config.toml
d_expert = 128
vocab_size = 15299
lr = 0.00349
batch_tokens = [32768, 65536, 98304]
Below are experts of layer 6 (counted from 0) of a mixture-of-experts language model. Rows are named router (the router's row for the expert), gate (a neuron's input weights, with its number), up (a neuron's input weights, with its number), down (a neuron's output weights, with its number) and show model dimensions 0-191. Each number is 128 + 24 x the weight over its row's rms, rounded and kept within 0 to 255. Numbers have three digits each.
Before each expert's rows: "comes after" lists some tokens at least twice as common just before its tokens as in all text; "comes before" lists some tokens at least twice as common just after its tokens as in all text. This comes from a sample of Wikipedia text that the model never trained on. Tokens count by the router's weight.

# expert 12
comes after: " the", " a", " and", "'s", " The", " his"
comes before: " of", ",", " in", " and", " to", " for"
router:168117110161095138091164073141146124141090109141094123107115115133138123130123120149124188114121127140136139122110148129110173124141099127168138147104137118097151105137148118116130140147158156122126146102130148082151133122116141137120147110109141127124151113131103090179085132127140114119144117115104148102168107140105092134127110141114133123127113110095181124136077135090132131115102138133105111122128147177111122145144197134088141094113138121127128158124114160125132121159165124139143155148082171172135096135092074180175148144062099152145171138092114155114147101162139105118
gate1:104100190111083092173144071116112152127148106149134186144138158135113112133069120131101156132125146108110132115140169127137100146130179176104082110114168137108149138143159165113142136123106117133114134132100107114125118104154162121103139124139146119102167091136113185136114134118146105133085134080126136115129134105129108115154095112118101114116067110141110126112103133113083137096131123106126119132133101108133116105118139120067150121131097121104147098113162133119145143150124121152140144128111125125088138089182081136103097085124117137102143150125152137080115137095126082125
up1:072116103078092085158128150096126152168126126133102122153113126105186098142160102136141160094164138154117111188103132074124131151089130113121157160141140126146112079118129112114115089103096076098110128119134146117134168139118149139141170129105169084143125162131087128138095114115165146122134145085106175165121144105100109144139158120161121139137141129130159162128110101151147129125090136098150141154122142098115137135123110156135098136107125116165129142118104139130131185111089153130137150127164156137157144143149110137129137147102115141121170146161145142134131149165148166108
down1:146113167137145056104134132114089126088138123150155166143107125139142088133169148141102100152123117128140097155081104105124145135091139148162159124131133154119145086145109140152132146154120123161105142108124163124122101112130107146164117139081137125100114166123160112162134166106144136134113150134142095127126113104116117074114120147148094152122116102135157142176151103149123186159104095096141158153132140146135131150137115063186144121097118104144099137127150082142121098155134100133153116160147111095145085124165059156128135123120105140146103131168137126122132114147129153118
gate2:084120095168113124137136098146137117158149164110109155080117119158073146109121104143167132148146100181112167121154130126158118122138117134062098138108115146125132171112127150133101126158122136149108145125133109054154169141125125133116150110134127127163141135096089108196083137147147090122110131103132135120170103142158127112128098122114120124107118131101112146100139180092063119115115134150143122119141093120112105147107176135168106114118112134131147113150121134085141148132119144111113138104121130115158134130151124136140097131199122158121126131108152106167173107142095139098
up2:099152105141127137144140151171126137120119101129150147125101120091105124144107137128138104141110116113112143139090133096096108112114111120117135144142110091147081105123139134123127145126147100137200129177185117115125085119116129139162092120126145117117151116108171132081144101128126137126143103128166164145161127116120152115125133109111147135099101096158125149096098099135167160097151128154108108131123142157162170111094148157129143093127090122211091138160156121149158178126087137141180088082142092157109153130100118116101129153150136108120129125119122135131092115186110132147
down2:110133126163141109117135125125110137150097091133089127152146123141109126118111107135103145127178127159132116197133136131121148109099069126144139062125124083183078133149126120131112109129090155142136117142143164136122085142083113116118148095113135149112128093144139141096135145121087116107116156150113122104112089139141120127108141085103131084117114114156149153096149117149135124103136089138133140112133131168142140165120172164135137120128110094121154114122161125135127087135113172149131106084130165148142182148102131132129127183138103164097139120207099126128108143082114130139
gate3:107157127116161128113153068117124120128093134122137109110143119132108125109096116134090121125098090099110121179112150128129130162112118124159078163109157121142137155141124116092058094153163183130148152133113130141136121169154119119141129168143130117131132152174132094148130174133077138128107149112130122146107115102101129154089106177107122171079106126138123106095137155049137130123142120144136155141160153115131116152118106112161144125108132104169153146109175146102103148128144117113180135167157149074096122108126158140141102130123095105144104116155137114119133107127118120105
up3:156137120141136125065134128144101098108138130185109113115150147153140133122099114169176131087110125073106114112129140136139119126081091105152088146143162114132134103173128179102115103175127153148104186135162126120168145140111090127096118134129110121110144155141125108178121135163091140167109141109097118100105149082088098135128109107120134146139144118135123123155092091085138144142110148141147104114104139141128148160138148092137137114150124125118128150141170140150065131133119131115151078149140128089115137133122121153162140102137165173131077169136153109130147140131115127112
down3:146150147139149185126141127102119072094149108140140143123118126123091136134162120133126132160153136090103137175139157129178128115100090122152139131145120160130087143176122133125081119158138112123113148118137139117117094143133129161110133126131097103133105139151146115125097151116087094090114111138121104108126142103101139122152134104083148115133147124164059115145118075116153148123124122178170128207142161120141131181129117109113142108187143157101133139178130170128140123106151111147124115150100114103152156119132127110133176133066144131142109148115156129130124085111112113116
gate4:133095129124110101132107141131128126100141138158087154104153082152140087115106114124135159115116131110101123171165155134127143114116148133127157120155133122079133183180136074158100147141100120157092135117139125102137118139107078130151171155122104136130134144099171117159133149084117145143154181109095151154139167128087100115116108108106126135100186138131119152157113132118167138125130122097150122117104131138127134092157121136148127127122138095168090144104118119132165172100112108140141149164099150148101127156101135109117137166084108154075124142088132174141148110154163117157
up4:127182184111136143081126119116164087168119110072111111162103119155103100092124133121124137106164115114104203150086116099132102142156143139109112115166148137102093143128090129147089149109150162131131152137137108150147137153141153135132129106143150128081156087130090151117153124131120173130131116120129115169142156138130123165118098137122148119106107095161153137096135120117147154093089105138129123112129118110063092115098141112120156112120145120135123150140156112150138129127111130131096093123102138129117046147097123152132097079138115166101123112117127103145122134130173122138
down4:116158122109109136107124142159128106137152105120116135154147124153147062150128125142145133125141123086146140140128096115109115126132157156130109120135122132123105165161149140136116118119136166136170123177164154133145118151132120171145154164130168157179148159124109144119145144161093170170097151127128130130138128147109114152119142136129121156107111136083131074100116155081119109100155093128137171103132156118106125149137125153089175125126092151087125184099124135113116072168118137117102137124139148159147115167161138059144162138157180119122119083129121109145121136093160093144
gate5:161107133131106132122086118120122157132108126086129110140160096113087137134137119140130129139103134142084160123162160126163195137143139118093115131155118126103096157127104149173118100082123112116104127135107132093158102110132113135103157110162083144123142076136130134128125179099119124147117149134130142079134139114106157121148125093098134097107117152133132130177149108123110108126072103107132099129107096164102150162086098143127125113148159133136129109145126162169104160087153135119134139120101129163148145089090129158059156124121091129180140127115167174137139157137099116108
up5:137081097120091173091107143127118119141124140142108109134121104129109151140129140182108161111165172144179163125110157144111125130116060137117124098160169088135112107070139119160136148124156154172173103141162142147150121078128088128113160116131133090116100094172105134131134154115123114165140126133153165124158111144135114174127156118159111143145131138111115095106112130121106161123108138122084091142111154141093117125137105145106090113107135122129086119138118144148146136161126141128098104142110159148173086113129103141124119137119113145149129159084130093145158165098117090154
down5:096103127089133091090117127118159119112086137162120135143111145138121098118148144137133120126117110106169147108121137130146104122123081154122152125134125137100101148120151114126139153108147146086152164152116153110128156115093140077135105109112157088145106168114117141072136111149084178138095113112154168168154111141125145114135135162128145108163130120152121127138167106129112141150127172120105132137099110119117149166118150128115156095135153158129140129181155125144157127146143148109074065128101118103130112141100091118182126175159163070127104180152121108120172126133123095118
gate6:163134113127116146126114094138142129141146136141093114142153125097149157125088122102081137122109107120166076144120083145127137124100144151123119142163117144131145131122141129120115141194095106168068092145148160157103126101148137137128096119100131118129166095151148072200147201114139140126143120083161132145189114193106142141141115163108094108114131152108162125143128140186121124112139120120156139116133152147133143103143137087104120167119116151133137128094140131098117125121108084123139133138107155167162131133116160139166129135135114107166126135131105129140104162140137101120
up6:092112152132148087142179116158077144120144111152149158118117129097130145136119177127120140198132186149124125126121167122182174110123159139147138124164114154143160139146148118150154106118145146129102111147124078122120158138135142128096127132172112103144125135124142141121126109133104128126144131092105154108092113152133146135149148151147171133123125119086082132122096148096135113143136144088121132130128136123163116097176116136126154110144105171176134098108109106161056114065138148103155128165133110099107098107141120123129119126094125134078103151167136094135150093137112138138
down6:111135129137132085132102113130154117161117136105145109113102108117102132150177131171167108071101107139130150144114106187153151108137133133122130144124123188169148181160125137144107133126125105137158101113122101085114109110115094149133100129093140117150116127098152117059105129111116144130153123128134125119068157087133138096139153105159149130124097130118094147093119143123146178122101139122140174130113148140170127063101118142107142082158092127179120156120153160095108131119137133122105144136179128123105140077130123153142115138126123134145116148128174171148123145160127109115
gate7:132143143151075138128144066097145120115119124067157136130117129175105122088129180146111155125116141181127152148155150131123116128162151110081140106086171141079141084172112126107119087113103184139131174081102166130152117158117103107111111158122115135114117134176127117167127141146126116103144179113162149155086137116136103111127154111119144114132119132151134090084142148126086111156130157126148096103103134134127123140131124104154148128161108115168145169108116128118115153148103157111122147128100122127166133128109139082149157150136114124110130135131136128139098169143150112158
up7:094141127173156140089158124118147081150127112114124136133101183126092065128136158140096111140147100161150142161159137119116097115129108101165142096134150141127088074107096155097115116094146176075136091101157173169137095125161134142090108118097111130123119110135094068101166111124135119130122072079120129120171144119124126160124127143147138145124118116132105127152134137157117155110135121110143110120138183102130127169147164139143118127108181135131087127119124123136120147115144107099124102139119119168125139159100157135158171130143116106156117149133106103098147126138101148118
down7:107132125121098079145110108142074192119126143083138126109104127116107158152143147145095111117134130164159133139157118113091143151124117126108152149141151134115135131146131139165132197111156120133146135151175126105145124099146115140116157103067122132124147105135121094142143119123056084073107132118141119145132105135114106146161110137104110109136107101111147122148097157136102158124132135152089126162127150132123101105125166161121098115129154115084108122138157102146145133124120112178123127140139087128142061179113169121165139144083164107147179102125148103108142134125146145131
gate8:150129141148122134120135113143094136114090134066116075107124135131126106092138124147128109134122153092141115121100147140086117166130177109171132119132160117122121142110139122125100121163122187121069101154150119124159160107120110127104117129160138118160119099112123066112120158130071101140129147139121075135102149125121109148089154104130147103130088115124149097160139140118129108160132178121166153108145095149144120133156143145140146141122180108145126170099138111108147138064137148100138144114103138098146123106177052157152118134112144146127131111145125129156116125149180135118
up8:080128108153101115116160123157149110117114148139140101155109150104122147184085123107153118108082108113149179150115109168160123153103100112146106146154120128138160102106114087099142145137128140146115119116132138141115145106130173092136089145110158145163156146115178163119163154149183109123109166120128159116148150145095112114136127142117090161110117102182118114134135117150163151112169130110100090138142128124128096109125127105109153160130118103134136067095125115143114128139125094107101169098183150112149107163141113092087122131133168107145115163105135102109127104141085123131
down8:099199151139095126124124132138122154134125167113098128127113125110120114104149147155151125120072147139107134114127125110129131178145102093181149074132151121148097127110085153109158107140111085146158172105122095145090169128152149077113124129146121074109137107156099125129159148116118101111158133129149124127141098093105162106158139117155143149107099110138098132119152122074134107129160150139128117114124143169129083129145125127164129074093086130117118160107124143090110120187098133115115096125132144089099132131098097135146137105113121104142081128130132162126137162118092107144
gate9:164143178128149114141085081149167135138102100089122111158123151123119149126107139110118149122116143122144107139143156113087154123157122103101113119090088153112096140170101141140146147168067090138130097114113138140144145168088090118142136125107156159122119139120083091156089148117112079112140152156143110138135140080115139156111161127131115111138110135110132127110120128108136141181154149112124135098129140102119085170162143125128137180160118130145117149158123163133164124113089076135163146104128138136135145099081149147121161125129116126132074131157164172131146119130183141133
up9:150120116149145103117177084138135112108130148132144075121131103176123125143162104137176157102129147157174139142139160157145122103136106135135122137140107172167119137168075176107135088155111146148130089141110097163153153091150118131089116150143157146136096123123102092148100102134133149104113138150150124145215151161141103098143101128154117132144139102121131125149147140137130097091152169162111137162139151123128137151129127124125117150110104142142079145105124160129128145132103131140176124117134101147152103146125096148147093098126085112099147119135164150131167080117153138101
down9:163132099083102197123115122107127114133094141115126089130132114126120093133130095116129136141129149127082140175098138180145150075137120184094144078146156138169143118136164110064147112094140128117120117179107145121119143125158099126116133133135112112137186087133122113121104118137147133120147143130135109131180143152101121161121104106109170151158125127118136138084139132093107130119113105142131133110110121114147157148131141106093094148125107134172116138151127161132127127108168108124082167129130114172115106109101090137165151130123094159133170174151102131123153141167142113100
gate10:135139160129134144139094124111105153110125131117127182088134150117110104126096182148135137114074165139148125113163147119109160125145095118146112155202141126097146115120102114115106115141134136171106128151120118132097119119145097120129114126124110183090104114116120133086097131153129152149164128143114116139141100105147104112122132100161089094133061140159140116092137127170081133161119132093103155088101143119145094147151138132104119124160091130132123177147115134115130127077120150144174153137125118145138174139134114167139164123116113160109174123129136147161150125160179107088
up10:146137154125117105073107129116143122110070129148138138117102169125119157121110117131115121142160125145142126120187144121154108142082101140093153143129155164161190118133120118110144157183123117108118132132103147148103117091106138156124117108171136119109098148152131124090156110152127154117142104145168112125187090099135151100094107157111130089100146113153118096114126093154111160133107100142095116080099122126133118150151146133115112110158111098148120108165110128090153109109138063159133137117136140168163110105139127128182098101094090144106122145099098104128124142125150147166
down10:112161136104106130100185141077122116103111144189126135164205098113158127112111094169096130101162122130139122139129144093111108101134109109090149125141149101123122130107094129139132147131126093113129077141098163173127167159102134132101109087116126121114128155137104104114103133126103121145116105157103107128113097143125122124129126108106136113180147126128117108088135140119110125099106100132106124126117130124098122134128143129141156106152150099082167113123122138105137144139093087134139120096154130146127162111106145134097098126186119117107089110153099194104190077137147159120
gate11:164117157128126084124099146100137143128108135100164149146137132130104179133121138125128197124142122140121098157092143145075137137168139086187134140122155102140137087171134160100094160168140166168091129155080166141108100146076154127131157131133105159123118153130092153126120157115108118091146146130089113160157154116095104119133088106135132139123136058140113109114154120115124151139107111088123159115117134158119126143091145115134128128106120137165141136110125145150131109086126114139147137177114110142141138135107102168142088112117115114088122126131134123137128182094153139101
up11:153154114140130102104129149102115082126105081089130138119101073107140129105112144074107180109147124160196120126148111149156121131131118158099151181129111107110128129122166107077118156166141146152083145118119133138117112122138097149135139111149152106113134156160124196154116160087135181095111120121125108172117114117102138119172163141084095136107126156138086120151130121118110164150117128162091160156109111159102100123086129178128119116104147110153115097139123131150083115118159147108123144134127172093137101135151125129131125151132111122143138100141132128144149093135137126129
down11:148142136128133133141161128135113121074137139100099136107115132131100142145153153122141104101162160126116158171148114121172134107129121102107109110083070107132126085097095170092111144122129140156140127161112087160140168166106154122096135109132114128149104148153112163145144125091133116162098139130121121067141137143138122105094191093101119115139079131125122115127160148137109154127130111149120133106083138126147149139105143147097114102150134134114178107125116124159089144118097138130098170111165136134092105134142111144150145140141098116176168165091100087162115172156115157101
gate12:108117144139098141076143090131119121156118158151128144154098076122131140122121133132154144127118125111131128155081095129108119110123142145106123092136144130103118110123147094097113085146144145119121110098121121119160168099098149142102144091118175150151162093162148124155124112157081100140078144105137110151160089145202127125135107124085126125094151124109112144122117148136091131137163109071113114116104114086167091142154159140139120154147147105128098135102143122130127165104125128117120136127121115098094093145149153152135127157165156140167115145148119121129141062163162074097
up12:107112152147105131107117119135137117110136115096118120118150108138119110078122130093101154143070141116164113140127161123147111130109098138166138131148119119136167142135084129143136123168124125164148131166154121067114147153164147148171117133135114117097141116082092160113128124144183150108148101074150152151131071107166138056140146096116164117146117179096128155129104113136125113110156166090076115135100107128136137136130112128126087088176112107055156136136150085149138141128138107115138108147138102121151114107142132133161112126131113125102138123166115147099112149143136135149
down12:136129101122080131101133130147136140144145162164150140119108101154123118127138113141124118093168083133147112134103134162068133143146181171131135170131126115162088127129157153115080130147102135115112116111136127152166133129101124149144127085127141154084139120127130102122138123130102107160136142121129167055111148130156159166108143022127117131120184155117115132115116158102133116114104164116158092131093134116153133151163099121118122169151126139087107128133118138141140167114112155158143113131147139169152109158088153125120100111139173136118102128146143100128130139129134086150
gate13:135140093099071144122141114125155121121125135099093137128103137152141133168150123167112157119102117142144092138091134150095115135159122119114133139147099124140096120145134147136146082136121107116137129117131174149107080153119128148171113146139119094141155151119104105156151152087146139115168105106148116162137173155151115178117129107057142069096113091116109118129142126141114127146144073157122123128096147146107144143130088114148104128085130130137161144119124131140059133162132120107129127193085103126117157121134141135130110121129156100151071155113143132134091152088167107103
up13:124125142128158114151168148087142125128135128120155111140147095123119111100124147104086120088117152157116111112124129099160124098109126087113158126112144157106191147142128109131133120149111129138075116139136124135118130111081112125122133151107113131114114141137123159172152151126105081123197126126102155164122115118126085143086128118159094084127118077107172152090175164108150104153160131089159163151093106116124145131145172152141128141113133144143112106118145166100134148102135111147158112168110125158063139144137159149127107109129132150157111112082083095121126151137168104136
down13:115116127129092116129147157107122153144131131130162144132135112089127159132184116065134142101104128158139093112102130097166120071144122184136122148135115149115168152149102110155135112157140096162098140184180096127162090132113125118103089140060120135090102160116129139150127119110097140112116148120094141164119108132162096146139154114151106139132130172152116165087132094134108115138101137115132129159093109110124133149114115155127133156100131146104131114155140130125103104139098120123109097160132125142156165139183142097160114156150124094101119156105090102082149147123159141119
gate14:092112150154141107125142112113097121118123135117127118153111100170091124123102164131101127111164147135122127145163107121135140145144142125180131135100121143136145133160134134083129094148126149123117100126072167176129110111142100138158169137136184101091093123127106156120141113096139173144110152144109137085161121153122127131115080177098174129104150132102103107133101115097136139122088106125149157092096180145108131135123183140137179116088179122130139128097116098127133116120113167134150133135084157134118113175129102124139151110128087153101097098137104103122134124149098179134
up14:147115088138136122124125157159142132179131126110129125088135117157157126130102134109135097124082113143105153139157127145137124097121162141183136094129133114146131145121145091156141148088186106110114108136131161139108123093125110154157120116163116119145119120088149160084141091172130141084120096120117151127157111134179172105124137135126113146115131179118137156180114142090138168181114139103155143096124133126134140094150147117077130180131121088158134112117132166110136139098090160117166129116123086149128090080116129116120128112145125149141167135082113155076140130159136140118
down14:137089114191135141135194135117188127121156183153124131120139114119161107074106113098113169137125169083128131155140143120133087095140135121143103139099136123148132125150150094143117124144124099120121135130124156167134142120147134150081087094124174103122129113143120159122109127164187144127091148115109116097099156123120099100131101108111134148164145122189101130120091077118108108123120092110141133090107127104137126097118101131145125168134115145122085132107137145108114060136130125120103113179076122124162142140112160138130148142118115138096135160113095122107141135123122111109
gate15:110105126096122106130133090126164130146125142122135121108091082128147126086132145107105194103127110176159138110181150184116175153139128095157104098088138130089143113142107099106136129111167128150154129111105116108182128143149105132121104118137110117142108128143156118152130134140091122112145182080170127143187150131102147127138131137121125148084122155148125109142125150128086121104115168142135122127138129143108115101110209103104114132127131109136101110116087122086148157134120103162169157114130159140106115137104171147121075107127101134132141148154122116103139104108123094140
up15:122142098113107116159181163160085107116171092098134124109135145120131122142105156103138101094108156108117122156136129158139101135113138158102066134143116156161094115114135117218140070105105111154105125165145154154150154128120096143167127156102123104143121126129101174137152117101122157119148125116147137100084099156161141118124142107116121143123142119144146114127148126132146115138131094090131115140112093128161091130121128130113195126088104119147134115141183107139157166109150094134136144124125115134124130110109158081130130188146132132136097088155118123154152154098126115093
down15:128133136096129126127123109122115151128113125162154129149157091118112115099165124113112144097097086157093161194094125098135171142144116136129119119121165136144140095090116121116139082158148124126119175153108129151165142126151169153126095132116190100138128122167095114128179098158109167138132092083178125138124130135144139127114135091101109116142133125149142093080148158102136103109181175113147145154093134137137166134162109136128149116155121122129137163133127133125122127103086151128168132160158150101134144104150148154132117136165120160163115153158128128117189151104158118125
gate16:141122120103124126125122092161132171158108135166102102113108122139142152104112121141107143119078130121123124114145115157136143123134120146125109141117161146104114111090136170093133132132127170168132105140092138105106126108131156111118133100125152147149112157059169116124129132135136117125133136125077134126161112107081115149079053166147154077124099147127156115108089139078175141135115141117140136125170116130145103113114121121141172076115146132130132123174144141150137080117161133165177142162109126129115120149139125167137131105094169130092123162122130133153066131145154152082
up16:154108123126114130134118133169136180137106115166116133132152107159100134146115136171140140109129113206127091075123149138092149140136150129123090165116123146140109103110183116065077158120130089143138101101103130132112124097112154131114148137130139141158144146110189096155114118130155140141116128148087124130107150135156120203075109142110109129126087127118107089127109109121089127110132088115134142149104140129122075108157154122123160084138136128080127132133131151123125124140098142138120128152124161083109129139120142131185138110130104146129148135109103108119127098167123111179
down16:114120210161124131113152133141144126108175142128104105140147127137126161101126130140174130141111142129054092117094121120096090126147092117109105180121108165129133149118135120103113174130114104087149137113116122128127158117129131157165133170091145138176084128109136129092130122147173148097112154152111122150135123111171112137110130122134132126131114122140112102101179104112163141094103082113127127089114115118188171097146105133136149084132119121130100162161147133128136177155129141143097165117138141138128126149119120128166101096127137134108120161152123143145116107180183122124
gate17:091139123116150094064120085145149141119111125106111090115114107148130116119127149113122152131142139126172120122129150095146137154136122116176136144128109110151150121113123119125095092160145123110113129088161123159149122091122122136138099127161128088129138150136106128132130145086144158088141153110111077127170131124131130107124081189120177113099096118061136099181118121091151111129102118151090138115128119141125100173133158126157102113141170152131131134116186135091138089140158117114159141144160132124157097120129113165103070152134112133145120134098139172137111167150166121098
up17:172154117118146131084154065167143128115112147123093078090125151133150133165096128116137108072088121156131095104129139122153098147142139136121139149072167121091077135116129185145122139126146149123167098163164132130135123117126105138114110117148110156136138121147180139109140105147169167123156120095124134117129153157105141140164131166136127120130122112121116107158151164139106134111166150144108153102152124143136149136104152138115124129149112139111122126140154124148099092124180164105100086086130131135167155131148095111092083152142148110123120148113175163157083112130129100154
down17:158153101124095136125173191084084125134118157142081076118092123111139128148163102102108121113104109122108128119127177097154096113142152130112098155142138150122090130103086142084072110107150103118119123088138109082111116124102158145146114142126116186123162082077131118114138118132117157165133114124121130135148129084141137108106152182141109138147144083150096095121151172132151117134171147136132136074111116091118142145111109113144079123123129122148102139145155120143150093108145129119170145123132088152103132115121106166152116142132152107102142094126117147131129137112136121141
gate18:098135115141161104170125137145133115170133146115116128126130173134096122143115103141156141142118108120142137098166153138141110090156126147154106157156154102133109111144096175110117136099127149130114140086137132147146090148175066154104172157088124146157084133130094084154182125121091128143062172127101083118095118103098121148184112130135099147136096127124113150115130110119115134091131140100162086120160125119153109165116136125103133120116113170138076133111129115168130154150148117121115149135165097144108164157114121125148127145109089122116129150143171160129150107136163140114
up18:147177109137111116128131110146141082127156125136120128105126150138128136135126139124144126133089155118126121157120136148108120128116114125137125127132179141140131159170111146124108123149141168127109125145111130105165123143097137123103113116132100132130133127153129173126149118135149116088160103084103091139134147151153099113115080119118090111085110093125151139108169129088070122118102175112114142193146101150097120108138138153134112205154085107043096159166124138088121131157149113116105133166112118152091097160070120129150140144119104111133129139138163159119122080150118110109
down18:160127136115140149146111116119112111171102106134156143099120102128130166093120070139114114113132110098146146103113129129118132146135112120154115115106170116130126129117112149132081141123177095137113128101108143104100116129151094166112123139121103122119120117159158146141152111135158161101096156172114124117169123095100153129161145088112121145144099116108124123115174098118131131176129185138169111164145079107114160133061147088104083109150137115080163105178166140127058132131082121126096148136146088112129172146114098108163105104120132130131145129114110132144142116141138150142
gate19:118095105142123134134094092131112093143154157147118123155147111122104113136139179118120140090078069127136096116118113149078183169130141132144133143136069157127160084163139135125094089108137156162101184159103139108130127120091132085096169095099147118111137104118110138136157132132096119099154125068153135164182143073154148151121137114160143124121147138135130113148136118147145094121152136150154152098116126116111134124136140121155124162117169112186140160126126127107141128101135083140132159130100124140133108103143103107133146108130095126110121155121090153125120161163132140131
up19:108090126160120134151104127097139143147146102109163138108139134121127089095159139091158124130103140146158084154142146107107172130160106116122152148119152156108162138116110140126074133154101155094122158128125096110150132161150108146142099107150119108156156168164127129161143090133152100134103122130114133089148138115140091160076135148144123128116122144107161135130143143126126143173086072101135078151149116168114142123108133110122136151118160109120090110164162150134105153112116131119120168141159103075092130148080152080086147141106105125159167111156141113144140144076153119128
down19:126153117162132138123160100095140157073163122142087108137126121109123092128114125092125101118086116171127104098107094123106145111118156170146121111138144166156140156125101109154131147107087134097141131125119157131159140058128102082098145144171151116093101119158124109173118144121165135107134127128155120159127143147132092149085136145136103140138093150074131182151153141113155137139157118144146109178148112166178108134107079107103142104110125158118118140139160087071119138146111135153134154121138085127111117138130124103124109143117132129131186144126107123095151135103147110141
gate20:090132113130100144069121104126154154138094122168119162151146127102103162142131111089088124152182151098153101129119140123112170104141104114127099141108121126139130106159140180104113065143119153135137131154111148080162104159088120122109133128143143103101166177125101110165131162136156121130076143088150177102137116149116123122108079129115102089102120136113171138151112140127115126103139107161139182143137145140171102159106118139122151131131122164087129165142156132129145116118136141104114159116154126111098128119113146151135117133124115105106096136107125167151096127176132077136
up20:123120172120144119132099088121124116164096119138120123133137133119054162150131138106111149137100145110117148161141135148116138133153086142129148142105125086114138153189138122155148095135113155140099163178110164098141141160120126108117127104137131121108132171159119105128096122155112113140139165107142129102126147135069163145127135106128119087141102135109167157179114125116121092124125153138117138167113121120142057083111138134120165113108118185123171101148074129109145121100159163126137150136149111122151154133162145178154132160131075097131114130100148099153118130119138123093
down20:165095152138121145093107089149116121159143077119148087120141154132173147147127120138086096154116141116186143125132133138126151166162117133127110060094129116113154114132126104153145130131103102168131149110111114152113148104119162136162127124109130129096128094147138123079150163110129110133140117136092131151111142165124136090174087111129109119159120135125174158154137159124092106113107161133128139148137128133100103100123132061132129094088159118131140113077126120088116118150100157089130122134143135126158145118186144075117122114085169106120133139115101170171132106100123125139
gate21:181096156128070129157153119143151118094127108118108111115124145163143159148137131150165120128118093117114131123134107100145126134111138114161157143125129161100134148142120145103101149125124144115119113129164148148152072114116118127100147123162114116164142169115104092161099134121154118133097138111199149113124084079076169155132133138100105091115134164090118063126111103111155125126143160119140107116125136139083120109120155166118114126153137125106103129121144124129163107147116109130153146120144169141138078082138080174129136125107102107156158109114110161095164186131125122105
up21:127153104135091114154123147137123110120149069145123134121106124092111099095107148133126160140137158120096160148144111120080156163138084142141152112088177110109160148125143144095144145128131090145085092161111176201132102126142151154146148090113127126078144137103105125135119141131154168133127120077139094069114119147085120140093118140133121085162118148167125153147125107133134070113123144120127179129137145134146085129111165155113087092129147114167126123125098115097149104124143123125118115096126100114136125107093119123160162127153114118165107104105124154121155136125155117128
down21:111107102157120098167156139135116122105134096126144124133131133158117148188128114088108140137155149127122151125111139156154154150112144110118150130109112114132150126122148123139123136151125124125120146172097139136100080088130157129164161104127112114138168120154113146101134137149151132187130090119180123151116123091157179165128080167120110111127150136089123113113139126140119123145139100138186109152103141148135142141163074088149142111117179176148132151145123131081147113124090158134100094195114133177139089148098128145097120109069137129114102147135126148162156114135119129154
gate22:170141127118117130132105100163167159122115111132107143108178136145109131104130133092127162118143135131124146144130131123107081131108117140100141121132153102127148088096099157078141125102119111093140117162118152116132131127151145112140199196169109087107122106128139117146113137092160113121152106132137167132129147166142092117125103162130136106119144081157109128163106142098122153138181138118139191136156138142115152172108109153112095136126146124110136135114087144100199108115150150177144110134128147163101097117099114154150123121125089139140120173091150112108144088141120098117
up22:123150113119113116134133166138165111114166097087171129129124142148097095146084131140133156103102127162095131114092175165152113164174158117147115113163151124112153128114095169122133098177061186122135124092153097133099118103166118133157153123147112148097173110108106155080136131097109156106123147139140134144104149105154143117137127088119153097143145111161145134078092124107100147115141119158123142131165123132137126174127106108079125158116109140146093097112175133132133137123140131124131134142118136127089160136109085161162128139168119156124146102125128154115113142161151117108
down22:127136117195134102090144131165143134135137134122135171135128145162145102142072128111126173108162147112156099113119153141130076142126186141136143117138124107103169162122141144117131111118131101139131108132116126104079114169101161103145125127131123115117112150119116139123121144118128133102120134148141158128140141179187146077123064156153117113155124149135112134129128149102179101164120096123130139146104100129122153077133140113131147134116112139114123115124130148079186112117141133168094112146118131150117115143124104122114168116101063081127090097117159187132116133117131079106
gate23:130125146104136079117117131161138116141122136098135123103134131179157080115102128132126168139129130125139156132141156114126177135136146116121124150140159115113059136151151173134110148153148118161099135098159135149106095154102110097086141110143125152105125104077134154147105134142106133114119087163195136135134135138093161115139098119075137115094131089123103139094146157067120130123128143120186116150094149100113118099091143148115133158157126125106118140140132144158164085154134090148147124154115153140090129152123097097091125170065129125126149159106122133111141126143149126096
up23:119162144118124118164146163182146138124139103144109092120098119101156131137107095082116095126122133174085130149123197115097124098115145159083130109129138134126122090137110099084157096141100143140117138135132147126103114134134145097141122167141159129128144116160149146104164144116131100144125164135103164116125089133117132131097097101127089139162111144154122133152133112117136131115135154138120097138104094139092149129138126112141116171134154188136174096166132113084140133152124139102130135118164148130159163131128106154112128145135161123176035135104140178104167109110136147121
down23:135142084148118118109111157118089121124126108150178140076099120085130077127113145099127114131116093125124132130104143120122126145165120159171157131141136104110121110141148132120126138142149049142123146113162146117097082117118124110153170141126116154104130129099133143134167165140142135128127147126110114156072152082159132131097120099138127149055154154147169111139149106116093133117118123123142123116145164137127101133128121099162110160117151146116197161193138128107113139146134118080123116144081125140151156158180127146107126141110123161157146153125147116125098132111166150096
gate24:144153119116122126133144155121080117131109107075125144128103108165111123148123106110109160126123121129161188163072102134130132127108102136105113110120149083130108134111136107119120139121084111169106060094118109153144092157146102111131135139142109122148145135113129083193114091122145120124133115096130115119136151168094114127139120113168140137116151149137125122112158109139150090121126183168114145087145143148159099103136134083159134135122086145110175107122124109170122173129122104145140162162103121168111142108155154093098164121116097173161117149131114162133122116086169128122
up24:134130127132132119099102095120132069150105124154100160114129125139142134135106158151112176110167119122125132120147120095109137104117139142117169102098125118090140123146132126150144161145136125106116128110123133119086114132170144121162142125128088153173145135168076118118139130100098165113135110091146108121162145119110102119105121172119123137154117156132169091108136108146074116146107101121163143103155175157151118111135129160119140146131108100146120130096162084111132129107084114105128136108142185132123079151093047092129160152128101111126074103118144144078142102090138102126
down24:138122109130128103122135114101135140105123138139122105129198118110112133168115123150110085121153114119096144112076137121136111136145118111129166144113189094135140140115148115113086151150132126157100125116110104125117135155133109129141123115121121141174155157104141138144136133114174133141163140114138138106104153087165133120091172158161141162120137101140123125157119105126107162178140178165120131140155137151113133141109112143153162106148140097083123157071106085148088120150156101096144144157113143105119102095132128138131119081150103078161115093178138083102153184101135156133